Experts of a small language model: a softmax router.
Below are experts of layer 4 (counted from 0) of a mixture-of-experts language model. Rows are named router (the router's row for the expert), down (a neuron's output weights, with its number) and show model dimensions 64-127. Each number is 200 + 20 x the weight over its row's rms, rounded and kept within 0 to 999.
After each expert's rows: a language model's description of what the expert responds to. This comes from a sample of Wikipedia text that the model never trained on.

# expert 2
router,179,180,214,198,192,207,198,222,210,200,229,184,190,245,192,203,200,211,183,220,182,210,240,159,188,225,212,225,216,227,198,193,207,212,232,204,201,209,210,180,228,197,208,192,187,224,202,198,160,193,193,196,201,211,206,230,221,191,216,196,179,206,198,204
down0,186,234,194,180,202,179,226,217,208,212,174,194,219,214,203,179,201,197,177,163,233,210,165,199,192,180,197,209,235,224,180,201,206,204,241,209,182,201,191,197,189,185,198,199,180,186,188,222,198,216,178,194,173,194,169,175,211,195,195,188,203,210,159,218
down1,189,226,219,214,180,210,196,216,210,192,237,192,203,201,197,198,233,179,208,176,213,230,183,194,166,195,169,207,179,196,201,196,172,168,236,224,189,203,186,200,207,200,197,213,189,188,170,206,207,216,188,188,136,228,190,225,197,176,183,210,180,183,178,186
What it handles: Line breaks after sentences. Line breaks ending a sentence, list item or heading, plus closing brackets and quotes, e.g. ")." "%)" before ==Cast==.

# expert 43
router,180,176,228,222,177,203,217,231,226,196,232,186,187,231,189,238,196,161,179,210,168,201,221,167,200,243,209,198,251,214,204,199,221,183,236,173,197,230,222,173,186,188,213,207,154,207,192,183,175,201,169,182,209,229,193,222,200,196,196,205,192,186,228,196
down0,208,184,188,242,239,204,192,208,190,231,187,191,225,179,201,231,211,222,203,186,151,221,203,198,209,212,206,228,232,218,183,152,195,200,239,202,153,198,210,171,181,174,196,190,200,180,177,202,173,189,212,215,204,183,220,199,196,153,199,199,221,225,212,169
down1,191,192,200,187,236,212,215,185,173,191,200,191,223,213,193,195,213,195,188,184,169,228,213,206,203,201,204,207,189,192,211,166,214,225,167,224,237,222,188,177,187,183,229,194,212,194,182,222,216,205,210,247,201,242,185,209,211,199,209,211,180,195,230,169
What it handles: Bullets and punctuation. List hyphens starting infobox lines like "- Date of birth", opening parentheses, quotes, slashes, apostrophes and row-initial table pipes.

# expert 20
router,168,178,230,216,179,205,200,215,225,204,233,184,179,226,170,222,174,191,189,222,171,224,234,166,212,227,209,223,214,237,204,189,233,199,224,175,206,236,213,188,218,182,214,194,165,228,207,176,176,198,174,176,205,221,193,220,226,211,197,203,174,200,213,226
down0,204,197,193,228,187,203,219,214,216,194,187,186,166,207,176,203,190,216,235,192,197,223,214,194,207,242,187,192,225,157,171,214,227,168,191,209,188,218,213,240,211,174,190,184,206,204,200,203,258,220,220,191,187,193,178,187,193,212,221,227,207,214,161,197
down1,168,223,199,176,228,233,222,225,211,204,189,229,214,223,182,205,205,207,217,177,213,230,224,185,230,181,216,199,212,171,196,207,200,169,213,204,215,192,204,180,186,185,217,192,242,164,192,231,207,196,195,206,210,244,190,193,175,186,207,197,214,187,205,208
What it handles: Foreign name pieces, capitals. Word pieces inside non-English names and single capital letters or abbreviations, such as Sham-oun, Prabh-ak-ara, G-IF, °N.

# expert 33
router,169,175,232,224,179,210,206,216,223,213,232,178,184,229,174,223,179,188,187,218,170,216,230,168,192,234,204,210,217,228,198,190,226,198,226,179,207,232,225,186,225,173,209,192,169,228,205,176,175,189,180,169,208,218,209,213,227,210,198,204,173,204,214,211
down0,198,195,196,219,165,212,199,211,182,159,208,208,195,189,199,165,195,203,216,220,202,192,197,179,171,218,223,176,218,150,231,192,197,229,198,195,202,199,226,235,191,160,188,221,189,208,199,157,176,175,235,217,186,219,195,174,203,191,239,223,189,196,216,164
down1,185,171,169,201,199,220,185,192,183,184,181,205,185,236,210,162,173,274,209,243,180,202,193,203,181,188,174,211,211,196,252,163,197,209,221,220,194,222,212,193,216,180,225,206,165,201,200,211,195,180,196,156,182,221,228,173,189,200,190,193,226,189,208,208
What it handles: Word "in" and pipes. The word in, as in "in Peru" and "Races in bold", and pipe separators in football league tables and election tables.

# expert 47
router,173,178,216,205,180,187,201,209,214,208,221,195,196,228,160,222,180,189,182,226,163,197,223,163,191,214,214,197,228,206,216,204,233,167,213,171,193,225,199,197,196,173,208,210,195,266,196,169,175,200,175,172,222,211,185,216,246,187,218,224,175,188,220,207
down0,205,187,179,201,198,175,178,227,202,206,176,177,208,198,207,214,203,168,186,201,216,184,222,210,191,182,183,195,260,264,173,231,185,208,172,199,226,187,207,240,151,211,187,221,207,206,197,195,180,201,210,231,176,191,181,230,189,182,223,196,203,203,203,187
down1,213,177,209,196,173,186,206,163,213,191,204,175,205,197,168,195,192,214,224,234,237,213,216,210,196,193,182,185,193,224,199,198,183,159,202,186,163,228,199,212,184,198,228,219,177,209,202,227,206,196,190,206,218,211,197,181,208,215,220,187,210,179,228,200
What it handles: Nationality adjectives. Nationality and country adjectives after the or a, such as Japanese, American, British, Italian, plus his, first and Best.

# expert 28
router,168,173,228,220,175,204,205,211,226,206,231,177,192,228,172,225,176,191,194,219,167,215,231,172,193,233,215,205,221,233,193,198,225,199,229,176,200,231,220,187,220,177,210,189,168,227,201,174,174,191,181,167,203,219,191,219,230,213,198,201,174,195,210,211
down0,164,212,199,217,224,165,198,218,192,178,209,210,160,168,217,209,171,189,177,206,213,174,219,192,220,182,224,176,181,207,233,228,198,194,199,247,168,205,172,202,217,228,211,197,235,222,213,231,227,209,216,211,184,185,196,252,224,218,206,178,190,207,242,204
down1,187,210,174,213,193,201,182,183,204,161,195,214,164,172,199,210,172,191,215,212,195,205,195,192,208,191,161,192,191,204,218,188,191,196,231,186,223,197,176,208,193,218,187,225,184,184,226,229,138,193,198,229,216,211,200,196,191,217,187,168,181,182,206,216
What it handles: Table cells, vs. Pipe separators and numbers in sports, election and results tables, especially game schedules with "vs." between teams.

# expert 21
router,170,172,239,224,177,207,211,212,221,201,234,178,193,227,176,234,178,188,185,224,168,214,233,170,201,230,209,219,225,234,194,208,225,200,223,177,206,228,216,198,224,177,210,191,162,228,203,176,176,186,174,178,196,208,206,223,223,218,195,206,174,188,224,217
down0,181,193,181,247,226,187,160,206,197,194,198,204,215,184,225,193,166,203,188,203,205,239,192,188,158,218,206,194,223,213,182,197,189,168,197,181,187,229,195,225,216,189,202,194,206,196,195,190,211,183,218,180,183,230,188,188,189,228,195,214,179,174,208,201
down1,172,191,205,222,192,189,205,198,207,173,229,208,226,189,213,210,217,176,190,180,158,197,244,230,215,193,194,206,166,188,174,195,223,196,178,224,231,226,178,176,206,195,183,220,177,199,194,233,169,215,166,196,217,225,198,202,167,208,202,175,174,192,189,202
What it handles: Name and word endings. Endings of names and titles in credits, song and film lists, as in Ros-enberg, Veh-icles, Beat-les, and small words like out, down, in.

# expert 41
router,166,178,233,220,170,203,200,212,224,214,226,177,186,230,174,226,175,187,193,217,169,216,235,170,199,232,201,212,224,230,195,193,229,190,230,176,197,231,216,191,225,180,212,194,167,231,207,177,179,191,181,171,197,220,196,223,222,204,199,201,177,197,216,211
down0,203,203,237,199,221,214,201,199,189,236,213,193,187,195,193,204,206,190,183,227,188,259,185,175,159,200,195,210,186,196,204,228,186,161,241,175,212,195,179,210,177,171,176,206,184,186,201,198,214,195,173,197,177,193,198,176,194,214,176,197,139,220,200,208
down1,196,242,203,213,195,146,207,191,218,207,191,201,177,172,193,183,215,206,204,229,206,215,181,218,171,203,210,205,224,178,212,180,226,208,164,182,203,218,193,177,158,191,196,184,212,211,218,170,209,208,156,227,145,220,189,208,187,179,209,180,184,210,189,176
What it handles: Words after "of". Words after a preposition, often place modifiers like South, North, United, quantities like two, several, more, and the word of itself.

# expert 17
router,183,187,202,208,169,221,197,223,216,200,226,191,208,233,179,218,195,175,192,203,168,209,228,160,210,229,213,222,213,205,225,188,242,181,206,170,214,216,206,195,212,209,191,181,160,202,215,180,155,204,206,168,186,233,213,226,212,187,214,187,200,209,210,184
down0,188,201,240,219,172,174,215,200,210,187,177,188,237,213,166,255,207,204,202,187,201,201,175,204,162,197,177,181,224,203,200,203,199,183,245,226,230,190,204,193,193,202,210,204,183,198,195,225,210,192,189,211,242,202,205,171,213,224,204,203,163,178,191,210
down1,193,162,207,210,206,167,177,190,200,186,178,207,200,218,209,185,214,201,180,178,195,212,203,186,209,194,213,213,190,178,241,180,225,220,209,216,186,217,214,191,177,147,214,191,222,199,200,238,189,205,210,168,161,205,193,222,203,151,210,223,164,175,167,188
What it handles: Sentence-ending punctuation. Periods, colons and semicolons that end sentences or clauses, often after place names, plus decimal points and abbreviation dots like "Ep." and "35.8".

# expert 39
router,166,170,231,217,175,208,208,211,223,204,232,179,186,229,171,222,171,190,191,218,169,216,233,171,206,231,209,215,217,233,198,202,227,204,228,184,207,231,225,180,224,178,202,197,166,229,211,174,177,192,183,176,207,220,202,216,228,205,202,198,175,197,216,208
down0,189,197,199,215,207,173,223,225,182,166,179,208,209,203,207,193,176,188,236,168,180,171,164,206,215,179,226,156,242,204,212,172,213,209,221,208,151,182,184,215,231,221,206,204,161,205,178,174,205,207,216,235,173,215,230,179,191,174,202,192,194,218,194,202
down1,207,207,207,186,193,235,191,203,196,196,203,218,198,231,170,203,215,195,178,210,207,196,212,178,226,182,210,215,176,232,231,204,233,187,204,196,235,202,170,188,185,127,203,199,213,182,219,198,212,212,213,197,190,189,215,200,180,229,202,190,199,212,228,175
What it handles: Clause openers, digits. Conjunctions and sentence openers like when, However, After, but, which, plus middle digits of years and scores.

# expert 9
router,171,180,220,205,160,193,190,224,218,202,232,170,204,220,185,212,181,183,208,205,177,207,226,187,234,250,205,226,220,236,206,211,216,188,225,165,217,214,227,212,225,191,207,190,171,224,213,202,171,196,194,181,191,231,213,205,219,214,201,193,185,203,214,199
down0,237,157,204,218,211,214,183,209,204,167,195,215,213,195,207,222,215,189,219,178,219,177,238,221,176,179,232,198,190,194,212,180,192,222,213,211,199,194,207,168,201,196,201,214,181,177,188,198,174,191,199,181,209,171,178,173,187,214,248,178,217,184,227,218
down1,193,211,208,209,196,214,206,234,203,171,199,209,217,234,166,209,199,197,217,172,214,224,174,212,182,177,181,182,229,207,205,210,210,191,211,199,208,229,174,221,210,205,214,209,169,197,206,198,173,195,223,236,195,205,189,208,182,190,205,211,169,184,184,172
What it handles: Spaces before numbers. A lone space token after a comma, pipe or colon that comes right before a number, as in dates like "February 8, 1929" and table cells.

# expert 23
router,182,171,206,218,183,182,194,214,219,189,225,190,201,240,200,226,147,177,199,192,173,214,232,174,201,220,212,204,216,219,219,186,215,193,220,184,201,214,233,181,217,188,221,180,177,214,229,174,149,188,173,180,208,199,180,211,206,207,166,177,179,199,212,198
down0,204,166,202,201,185,197,183,185,204,201,202,205,202,185,201,190,210,209,210,244,185,198,205,177,193,203,202,188,194,248,212,175,157,171,226,227,209,199,204,217,218,258,171,196,241,207,173,224,228,192,228,217,245,210,226,205,176,189,202,195,198,193,203,192
down1,188,184,205,209,203,231,163,217,204,211,207,212,215,214,214,200,229,206,193,231,228,241,194,201,152,192,185,173,184,212,166,177,183,187,237,240,196,213,176,175,191,189,206,182,206,198,197,219,202,211,223,211,165,262,208,182,195,223,193,204,191,195,191,191
What it handles: Semicolons in lists. Semicolons, parentheses and commas closing items in chemical identifiers, taxonomic synonym lists and geographic area infoboxes, such as CAS Number;.

# expert 4
router,196,200,233,221,177,203,215,221,226,194,216,175,200,245,171,250,176,188,220,197,166,191,233,174,205,198,211,200,196,207,211,181,216,210,233,174,200,224,223,179,198,192,207,191,127,211,177,195,172,189,182,183,180,225,194,229,208,221,173,193,174,185,201,198
down0,203,211,191,208,185,211,156,190,200,202,235,224,205,185,194,222,201,139,212,192,203,218,178,199,166,212,209,196,147,225,220,214,186,188,202,198,217,197,189,240,178,172,216,169,202,212,186,228,181,189,199,210,241,186,178,191,186,229,212,200,201,222,184,181
down1,238,184,195,204,213,190,190,218,192,199,206,236,160,233,236,189,184,166,236,178,206,224,198,191,192,194,207,199,215,223,184,250,211,177,218,209,217,205,245,217,191,159,220,176,183,184,228,233,188,191,218,182,202,193,180,201,209,198,198,197,195,216,190,191
What it handles: Commas and conjunctions. Commas and "and" between list items, clauses and score sets (6–3, 6–3), plus for, to, by, dashes, slashes.

# expert 11
router,165,188,226,225,198,216,203,228,212,196,252,197,209,233,171,239,168,209,200,195,159,205,239,193,182,210,206,192,193,224,194,215,222,189,228,189,194,227,205,176,232,170,201,201,167,199,193,177,191,196,199,166,191,220,187,194,197,193,216,202,171,203,188,208
down0,246,164,180,174,227,181,188,200,212,222,190,213,177,183,153,207,187,237,184,226,203,217,202,223,154,169,215,214,180,189,227,209,193,241,167,204,223,209,201,191,187,189,209,206,183,177,187,213,191,189,215,176,225,172,205,203,224,200,185,190,220,157,187,247
down1,198,222,208,186,170,170,164,185,206,202,208,243,173,212,205,206,209,223,198,186,242,165,210,185,161,248,181,225,204,220,184,197,222,226,197,176,217,254,215,154,197,186,195,213,185,191,219,180,237,197,208,216,195,188,187,183,189,208,194,207,190,182,187,181
What it handles: Table pipes, equals signs. Column separator pipes in sports and results tables, plus equals signs and bars in LaTeX formulas and heading markers like ==.

# expert 46
router,170,175,225,219,173,203,197,212,231,204,234,179,187,231,172,223,171,189,191,223,164,211,232,168,200,226,205,217,224,230,199,188,229,197,225,180,197,229,212,179,223,175,211,194,169,226,203,173,175,189,182,172,204,223,206,217,229,211,204,204,175,189,220,212
down0,223,198,205,187,222,225,181,171,185,201,139,184,193,207,195,193,204,212,197,193,205,207,171,197,210,192,220,218,154,166,213,211,197,184,148,188,177,236,197,212,201,184,177,180,182,224,197,207,203,203,182,171,202,184,191,222,208,167,234,216,208,186,197,220
down1,182,188,223,183,144,186,219,194,199,231,212,207,206,187,208,222,218,185,226,233,215,208,197,204,173,184,182,174,200,229,161,181,256,180,217,194,212,195,234,212,196,193,216,203,225,173,211,182,191,208,213,179,202,172,216,188,229,211,164,223,183,205,196,225
What it handles: Commas and biography words. Commas ending clauses, table pipes in fight records, and biography words like life, home, born, won, completed, University.

# expert 8
router,168,176,233,215,174,206,205,209,226,205,230,177,189,227,171,228,176,188,191,219,170,210,232,169,198,231,219,215,218,230,201,192,229,199,224,179,198,230,218,186,222,178,209,186,169,226,205,176,182,191,183,173,190,225,209,219,226,200,209,204,175,196,215,211
down0,157,216,168,204,196,201,204,176,206,230,177,169,172,199,194,189,210,233,232,186,240,203,208,186,204,170,212,217,172,219,183,168,190,185,177,215,185,185,205,181,202,235,205,214,216,238,191,191,201,189,200,199,216,179,175,188,226,235,178,173,173,197,175,213
down1,207,173,217,219,153,188,208,222,199,172,224,221,204,242,215,208,160,200,207,237,184,199,197,201,187,199,209,201,202,203,205,208,232,205,219,173,183,213,207,237,205,239,186,156,200,190,220,206,222,192,202,196,203,179,198,192,235,193,202,207,221,205,208,203
What it handles: Sentence and clause ends. Sentence-ending periods, "and", "but", relative pronouns which, whom, that, and him, he in narrative biographies and plot text.

# expert 25
router,188,169,231,201,173,214,206,224,199,205,223,195,166,204,182,194,165,197,209,237,183,223,233,189,209,241,207,220,206,219,205,199,207,199,215,178,218,227,221,206,211,167,217,203,135,210,211,184,185,203,202,188,214,232,206,203,216,227,210,203,196,204,218,223
down0,191,206,192,186,203,193,204,207,217,210,209,183,201,224,205,240,207,226,233,192,208,178,206,220,144,213,180,222,180,206,202,219,176,195,186,202,199,198,201,207,217,228,224,194,160,199,193,181,211,238,205,199,226,186,168,222,192,192,185,207,177,180,191,238
down1,184,193,180,238,181,224,197,188,221,214,217,200,216,162,226,206,188,189,195,164,169,200,188,205,187,184,182,227,191,194,192,248,188,182,217,176,225,195,170,211,185,219,211,198,181,180,226,193,217,199,196,198,222,224,225,187,208,192,225,223,218,195,237,214
What it handles: Digits in tables. Single digits of numbers in sports tables, scores, times and dates, especially the 1, 0, 2 that open years and stats, as in 1919, 2016, 3:24.

# expert 10
router,174,175,207,232,193,211,211,201,218,205,246,173,202,209,164,199,166,177,192,214,174,215,210,172,201,234,209,188,254,207,182,201,246,195,206,170,179,243,222,198,197,170,194,181,208,233,232,193,168,189,168,200,193,199,189,200,210,216,187,192,165,192,204,225
down0,200,209,223,197,203,195,186,173,210,197,208,211,200,211,187,226,235,213,201,240,218,186,223,229,212,224,228,170,204,212,248,238,215,170,192,216,197,210,171,215,208,190,198,212,236,193,184,222,170,218,218,173,187,207,198,190,223,204,200,172,138,194,240,208
down1,161,241,206,215,209,199,188,127,195,172,195,218,197,189,174,188,167,226,179,202,204,211,191,192,185,198,209,204,226,178,227,217,204,208,198,172,194,184,188,200,190,228,178,200,178,154,169,184,203,201,223,196,207,188,190,180,224,199,206,196,184,192,209,212
What it handles: Articles and possessive s. Articles and possessive determiners after prepositions or verbs, such as the, a, its, their, plus the s in 's and name-initial s.

# expert 36
router,170,174,229,217,174,205,203,205,223,200,234,175,189,231,173,228,172,190,185,216,171,211,233,173,201,233,209,214,219,231,197,188,225,193,227,178,208,229,222,190,227,179,206,193,170,226,210,174,171,187,181,171,197,220,199,226,228,214,203,198,176,190,205,210
down0,221,196,214,194,247,206,185,201,180,159,184,196,180,199,215,204,213,216,218,227,195,239,175,167,210,205,190,208,198,183,219,215,170,234,206,229,196,217,220,196,210,210,211,187,133,186,205,197,170,201,227,199,191,215,171,168,219,207,183,195,195,190,196,181
down1,204,173,200,228,203,208,194,208,206,185,202,208,203,200,202,204,224,196,165,180,222,195,217,181,204,212,179,234,191,194,213,174,200,204,228,223,186,215,173,205,187,179,214,202,193,174,195,223,202,182,208,166,187,221,189,207,187,197,184,192,181,217,193,163
What it handles: Word-ending suffixes. Final pieces of words such as -able, -ake, -ation, -ive, -ate, plus articles a, was, with after a noun.

# expert 37
router,170,175,202,224,182,235,186,177,208,199,221,189,200,215,142,233,192,223,195,207,167,213,231,163,210,204,210,194,187,251,205,221,213,219,213,200,207,216,193,204,215,207,192,214,154,233,191,152,190,203,172,173,210,183,202,219,236,191,204,204,209,190,212,195
down0,216,222,228,219,195,198,185,220,196,208,188,214,179,189,247,234,201,184,165,160,222,231,207,201,190,227,203,199,196,178,216,189,209,228,205,202,228,205,211,191,190,169,174,186,179,186,192,163,202,200,191,182,170,228,225,209,172,219,188,200,182,198,166,183
down1,207,200,214,202,169,212,251,214,203,200,198,182,241,174,199,220,154,182,191,202,190,189,196,212,222,224,164,195,169,200,185,162,191,181,204,186,186,179,199,219,226,223,180,200,196,215,222,174,193,199,161,190,199,189,173,153,182,228,210,197,260,189,240,207
What it handles: Common nouns after articles. Person, place and institution nouns following the, a or his, such as artist, owner, poet, daughter, Company, House, University.

# expert 38
router,161,189,207,213,175,190,187,175,227,197,233,193,177,219,167,225,201,211,165,205,183,218,241,184,206,229,211,201,217,200,203,182,241,192,205,194,209,208,204,190,230,198,222,207,174,242,189,178,200,176,182,170,199,224,180,206,238,193,222,189,182,209,202,207
down0,209,199,186,197,236,200,196,215,176,199,177,228,197,176,210,175,221,194,193,198,226,165,177,230,193,201,183,211,222,190,234,208,185,209,221,188,177,202,244,194,158,235,176,197,217,172,197,201,179,202,213,169,184,212,225,198,196,206,220,207,200,212,175,177
down1,187,191,180,212,216,188,195,194,190,209,213,169,204,208,210,203,216,219,187,199,210,242,163,190,201,232,209,200,222,226,197,214,241,168,189,157,161,149,206,206,229,191,207,197,196,205,229,182,215,220,210,193,220,215,213,218,177,201,201,190,195,176,188,180
What it handles: Abstract head nouns. Common nouns after the or a heading a phrase, like certification, name, election, station, reception, Party, population, medal.

# expert 19
router,165,167,224,210,188,207,199,221,214,213,240,188,177,232,192,212,194,176,181,208,179,215,234,168,206,248,202,224,215,243,202,191,219,208,218,186,210,210,229,189,218,185,222,187,177,232,186,193,181,196,181,185,203,231,198,220,224,203,191,184,168,199,204,212
down0,178,211,175,186,194,223,174,226,186,189,200,178,142,206,221,209,216,215,173,223,222,209,206,189,226,214,178,183,204,209,200,181,207,186,213,202,226,214,180,228,216,212,200,196,194,198,241,165,188,209,204,166,219,187,234,203,211,178,210,198,225,212,223,211
down1,195,214,170,232,171,217,158,222,206,191,206,191,213,187,208,218,193,170,189,212,193,169,222,215,185,224,221,203,218,222,225,194,213,191,208,232,201,153,245,178,198,215,186,202,221,174,220,210,199,183,192,209,153,212,155,156,192,206,181,189,218,197,199,191
What it handles: Line breaks, headings, years. Line breaks between paragraphs and table rows, heading markers ==, and time nouns like years, decades, century in "98 years ago".

# expert 15
router,169,171,227,220,174,205,204,212,222,212,229,180,186,229,173,224,176,183,192,223,169,211,232,169,192,231,210,206,225,231,194,195,227,194,223,171,204,226,220,191,221,177,211,189,170,226,209,173,176,192,180,172,201,223,199,220,229,209,198,199,178,190,215,212
down0,198,149,224,197,188,207,169,186,193,206,218,207,223,172,197,152,210,174,263,202,217,181,201,241,222,201,213,198,194,194,200,207,174,196,218,184,175,216,203,208,178,196,186,197,219,220,198,183,171,182,183,198,186,196,193,152,165,232,223,186,204,219,214,205
down1,201,214,215,191,178,222,177,193,192,208,203,187,205,209,192,184,185,217,209,166,201,206,187,205,187,201,192,196,208,201,156,196,193,204,194,247,179,188,212,207,244,194,225,203,220,230,171,204,168,218,218,220,185,228,210,182,217,184,195,191,209,201,180,180
What it handles: Digits and infobox headings. Digits inside years, scores and records in tables, plus section or infobox words like Career, information, growth.

# expert 7
router,187,195,220,214,173,216,191,224,217,215,211,201,163,200,155,226,180,205,188,210,169,197,236,165,207,232,212,215,215,210,223,211,217,202,244,193,230,211,201,170,201,188,214,192,174,251,200,186,179,189,193,170,167,219,203,214,223,214,203,203,176,208,182,209
down0,186,190,201,185,196,206,221,205,214,197,174,194,232,222,193,206,224,198,180,191,199,216,176,234,196,218,168,210,223,180,209,180,171,221,217,168,201,185,201,200,181,233,188,203,190,161,170,181,178,201,199,178,182,210,205,167,216,214,186,206,214,221,182,224
down1,193,188,215,196,206,221,201,193,211,227,166,192,229,205,209,211,206,197,190,213,214,176,201,191,180,222,171,170,191,186,214,189,193,176,196,171,219,197,167,196,197,180,192,165,166,179,169,204,217,206,202,146,168,217,226,204,214,211,196,230,200,213,217,186
What it handles: Initial capital letters. Single capital letters or first word pieces starting proper names, abbreviations and foreign words, such as L. tasmani, KNXV, Škocjanu.

# expert 3
router,169,172,228,218,174,203,205,209,223,208,230,175,187,231,170,224,172,184,190,217,169,211,233,169,198,229,206,212,221,233,198,190,232,197,229,175,203,227,218,188,223,181,206,190,168,226,211,174,172,198,179,175,197,221,201,219,228,213,202,205,174,193,219,206
down7,179,210,231,205,241,179,188,174,202,184,200,216,202,190,165,202,198,177,180,198,217,245,237,185,237,209,196,212,204,195,190,202,173,237,186,205,193,220,180,189,183,204,206,175,220,225,199,176,208,207,171,161,188,194,215,183,191,206,224,206,207,187,200,176
down8,211,204,190,157,175,203,225,193,190,199,208,226,213,182,203,199,206,229,202,217,198,182,191,219,210,207,161,225,227,193,199,189,171,185,228,183,166,158,203,184,205,181,196,187,211,189,188,245,213,180,190,208,168,227,167,147,202,235,249,199,241,189,211,178
What it handles: Connectives and prepositions. Mid-sentence function words and commas, such as and, to, by, from, plus word endings like -wich, -ced in biographies and places.

# expert 24
router,170,175,228,216,172,207,199,211,228,209,230,180,179,226,171,226,174,181,182,220,169,217,232,170,204,229,200,214,221,232,196,196,229,192,227,173,204,226,217,186,220,175,208,186,164,227,212,176,175,195,183,175,196,220,206,226,224,216,199,205,176,189,213,212
down0,227,224,215,196,188,210,213,171,201,201,198,201,170,215,185,204,186,178,213,228,190,215,183,200,206,236,195,196,198,214,219,245,202,158,153,227,194,185,159,247,193,194,198,189,198,195,231,208,162,186,209,172,200,195,204,178,198,197,165,217,224,199,206,209
down1,208,184,192,180,177,192,195,236,206,196,181,219,206,192,213,245,207,190,221,184,196,205,236,211,180,220,172,220,214,189,209,205,256,144,178,207,192,213,197,180,218,179,191,187,184,212,186,219,201,227,217,176,162,230,204,208,207,208,196,205,221,243,238,218
What it handles: Of and prepositions. "of", "with", "on", "through", "under" after nouns like part, member, University, plus word-ending pieces like -ing, -ted, and "Totals".

# expert 12
router,170,184,218,191,196,181,174,186,222,218,217,205,162,216,201,232,180,182,184,202,183,226,217,178,221,233,212,205,228,219,190,217,220,188,210,198,178,232,221,194,226,176,177,193,191,233,192,166,157,185,175,157,188,219,173,223,231,188,186,180,177,197,195,192
down0,229,217,206,191,200,199,190,224,203,210,193,202,192,178,222,215,207,200,162,193,218,238,215,177,188,228,186,188,211,204,205,220,208,194,245,244,197,205,212,180,178,215,197,203,218,221,227,223,220,197,187,243,206,202,208,207,169,202,199,174,225,202,171,224
down1,215,195,227,232,203,210,185,212,212,201,205,206,206,181,189,185,192,196,185,228,199,216,197,198,176,216,193,212,217,196,191,221,224,200,195,145,250,213,182,222,194,241,218,221,190,215,178,175,237,206,208,233,212,194,249,206,213,238,213,223,228,193,209,246
What it handles: Place-name modifiers, infobox fields. "the" and direction or descriptive words (Northern, Red, High, New) before names, plus geography infobox fields like Water, Total.

# expert 14
router,185,153,205,234,170,194,190,220,204,187,254,196,164,203,192,231,191,197,170,198,177,227,227,146,209,208,210,192,205,228,190,200,223,198,208,161,216,222,215,184,222,191,211,191,178,226,218,162,173,213,169,182,211,187,192,206,206,238,179,209,202,188,218,221
down0,194,226,219,206,197,200,146,218,209,183,193,222,205,195,208,199,184,177,217,186,177,174,189,187,219,196,203,167,192,198,252,199,195,225,175,223,201,193,207,175,230,196,207,214,206,184,232,223,202,193,208,197,189,196,244,184,194,189,202,183,172,223,202,195
down1,235,197,202,201,204,238,190,165,191,181,191,178,231,200,226,166,202,224,215,190,209,208,214,199,221,206,188,239,225,180,209,195,231,234,232,192,215,176,259,249,178,202,182,199,212,178,180,222,184,184,215,213,231,191,208,185,171,224,197,181,200,179,198,238
What it handles: Name and taxon syllables. Inner syllables of personal names, place names and taxonomic words, e.g. Bac|ill|ati, Fos|han, Bumb|augh, especially in species and classification entries.

# expert 27
router,175,205,225,230,191,193,210,208,215,230,211,154,204,234,175,212,176,198,215,205,167,216,233,189,213,206,219,204,208,213,163,219,208,192,191,184,225,220,224,193,200,190,227,206,171,228,163,159,201,189,172,149,206,221,207,215,216,190,184,201,209,180,218,205
down0,214,198,218,249,169,201,219,200,194,222,184,205,183,196,174,242,165,204,213,247,216,195,171,208,233,217,202,201,207,210,180,202,203,223,203,161,191,219,202,206,240,218,191,220,198,201,217,208,224,204,197,214,221,193,185,207,218,250,167,198,194,196,194,191
down1,170,185,202,171,225,193,189,199,215,202,187,217,188,175,195,157,234,204,198,187,217,206,203,202,186,197,207,183,187,210,189,208,189,242,183,220,196,206,189,237,162,201,186,218,188,189,150,194,227,201,236,234,197,214,196,181,176,176,187,183,221,228,216,199
What it handles: Sports vocabulary. Sports words and team names in sport articles and results tables, such as team, season, Cup, Rangers, games, goalkeeper.

# expert 5
router,164,180,234,221,174,199,197,216,220,210,226,175,189,231,172,222,181,195,195,227,173,219,226,175,210,235,212,236,209,234,190,183,233,175,223,185,230,222,213,179,215,172,208,190,178,222,193,168,180,183,187,177,200,230,210,215,223,200,199,211,176,198,216,218
down0,248,192,174,194,172,187,161,193,208,171,195,207,237,177,186,219,203,200,213,203,191,185,201,184,201,216,208,186,201,190,211,223,151,166,191,203,196,160,194,187,195,220,213,175,159,196,212,220,169,215,176,180,229,182,192,194,188,182,188,183,204,210,218,223
down1,251,187,201,208,196,222,209,188,178,189,216,178,195,150,218,182,187,196,181,191,211,229,221,220,180,198,184,219,227,186,177,193,197,207,193,184,217,229,158,233,199,204,201,189,200,201,184,170,160,209,177,196,216,177,217,233,188,212,170,184,206,211,210,205
What it handles: Word-start pieces. Opening pieces of content words after the or a, as in divor-ce, exp-ired, cred-entials, acc-eleration, plus some digits and periods in sports and racing text.

# expert 26
router,165,177,231,214,173,210,210,213,217,211,234,182,178,223,174,228,171,185,184,225,169,210,239,167,213,229,207,219,217,232,202,192,233,195,220,175,215,223,219,188,218,175,206,195,176,229,212,174,177,187,188,170,200,218,204,217,236,216,195,191,175,197,211,212
down0,213,214,178,210,195,228,216,197,203,201,238,182,186,212,212,245,223,186,188,216,245,227,220,188,197,200,201,220,165,194,179,225,188,190,198,169,198,204,220,174,218,200,198,171,201,209,245,255,193,224,197,210,187,225,204,213,173,188,161,198,181,189,192,197
down1,184,234,216,181,215,182,215,186,188,194,177,209,202,187,177,216,184,159,221,178,215,186,166,196,182,193,210,157,204,203,211,224,219,203,200,191,192,171,175,193,207,202,175,187,168,187,211,186,174,194,208,232,184,155,163,233,176,208,205,159,207,216,178,192
What it handles: Country names and abbreviations. Country names after commas or "and", like Sudan, Spain, Bangladesh, plus single letters and fragments inside acronyms and foreign words.

# expert 44
router,175,168,218,199,175,217,200,219,224,208,215,175,157,211,182,199,151,193,208,225,182,220,238,192,209,228,207,226,204,235,212,205,221,200,219,185,206,227,207,197,232,182,216,187,160,213,214,179,178,184,203,185,207,216,200,207,238,218,214,194,200,212,230,222
down0,217,235,192,188,173,239,173,205,207,190,206,211,210,217,187,190,236,197,207,231,213,231,173,171,185,185,226,209,181,183,233,233,192,207,233,209,218,235,217,184,205,225,213,216,163,218,184,221,216,189,208,199,197,195,215,202,183,173,244,183,235,175,207,184
down1,233,214,186,174,193,184,172,222,203,226,216,218,177,182,207,172,220,216,172,176,191,220,187,172,215,178,211,195,185,208,174,188,214,190,193,181,248,233,193,153,192,174,215,226,189,203,234,200,186,191,219,233,184,180,211,193,179,165,172,188,208,175,221,202
What it handles: Digits in years/numbers. Individual digits inside years, dates, ages and figures, especially after "in" or "19/20", such as 19-0-7, 20-2-5, 1-371.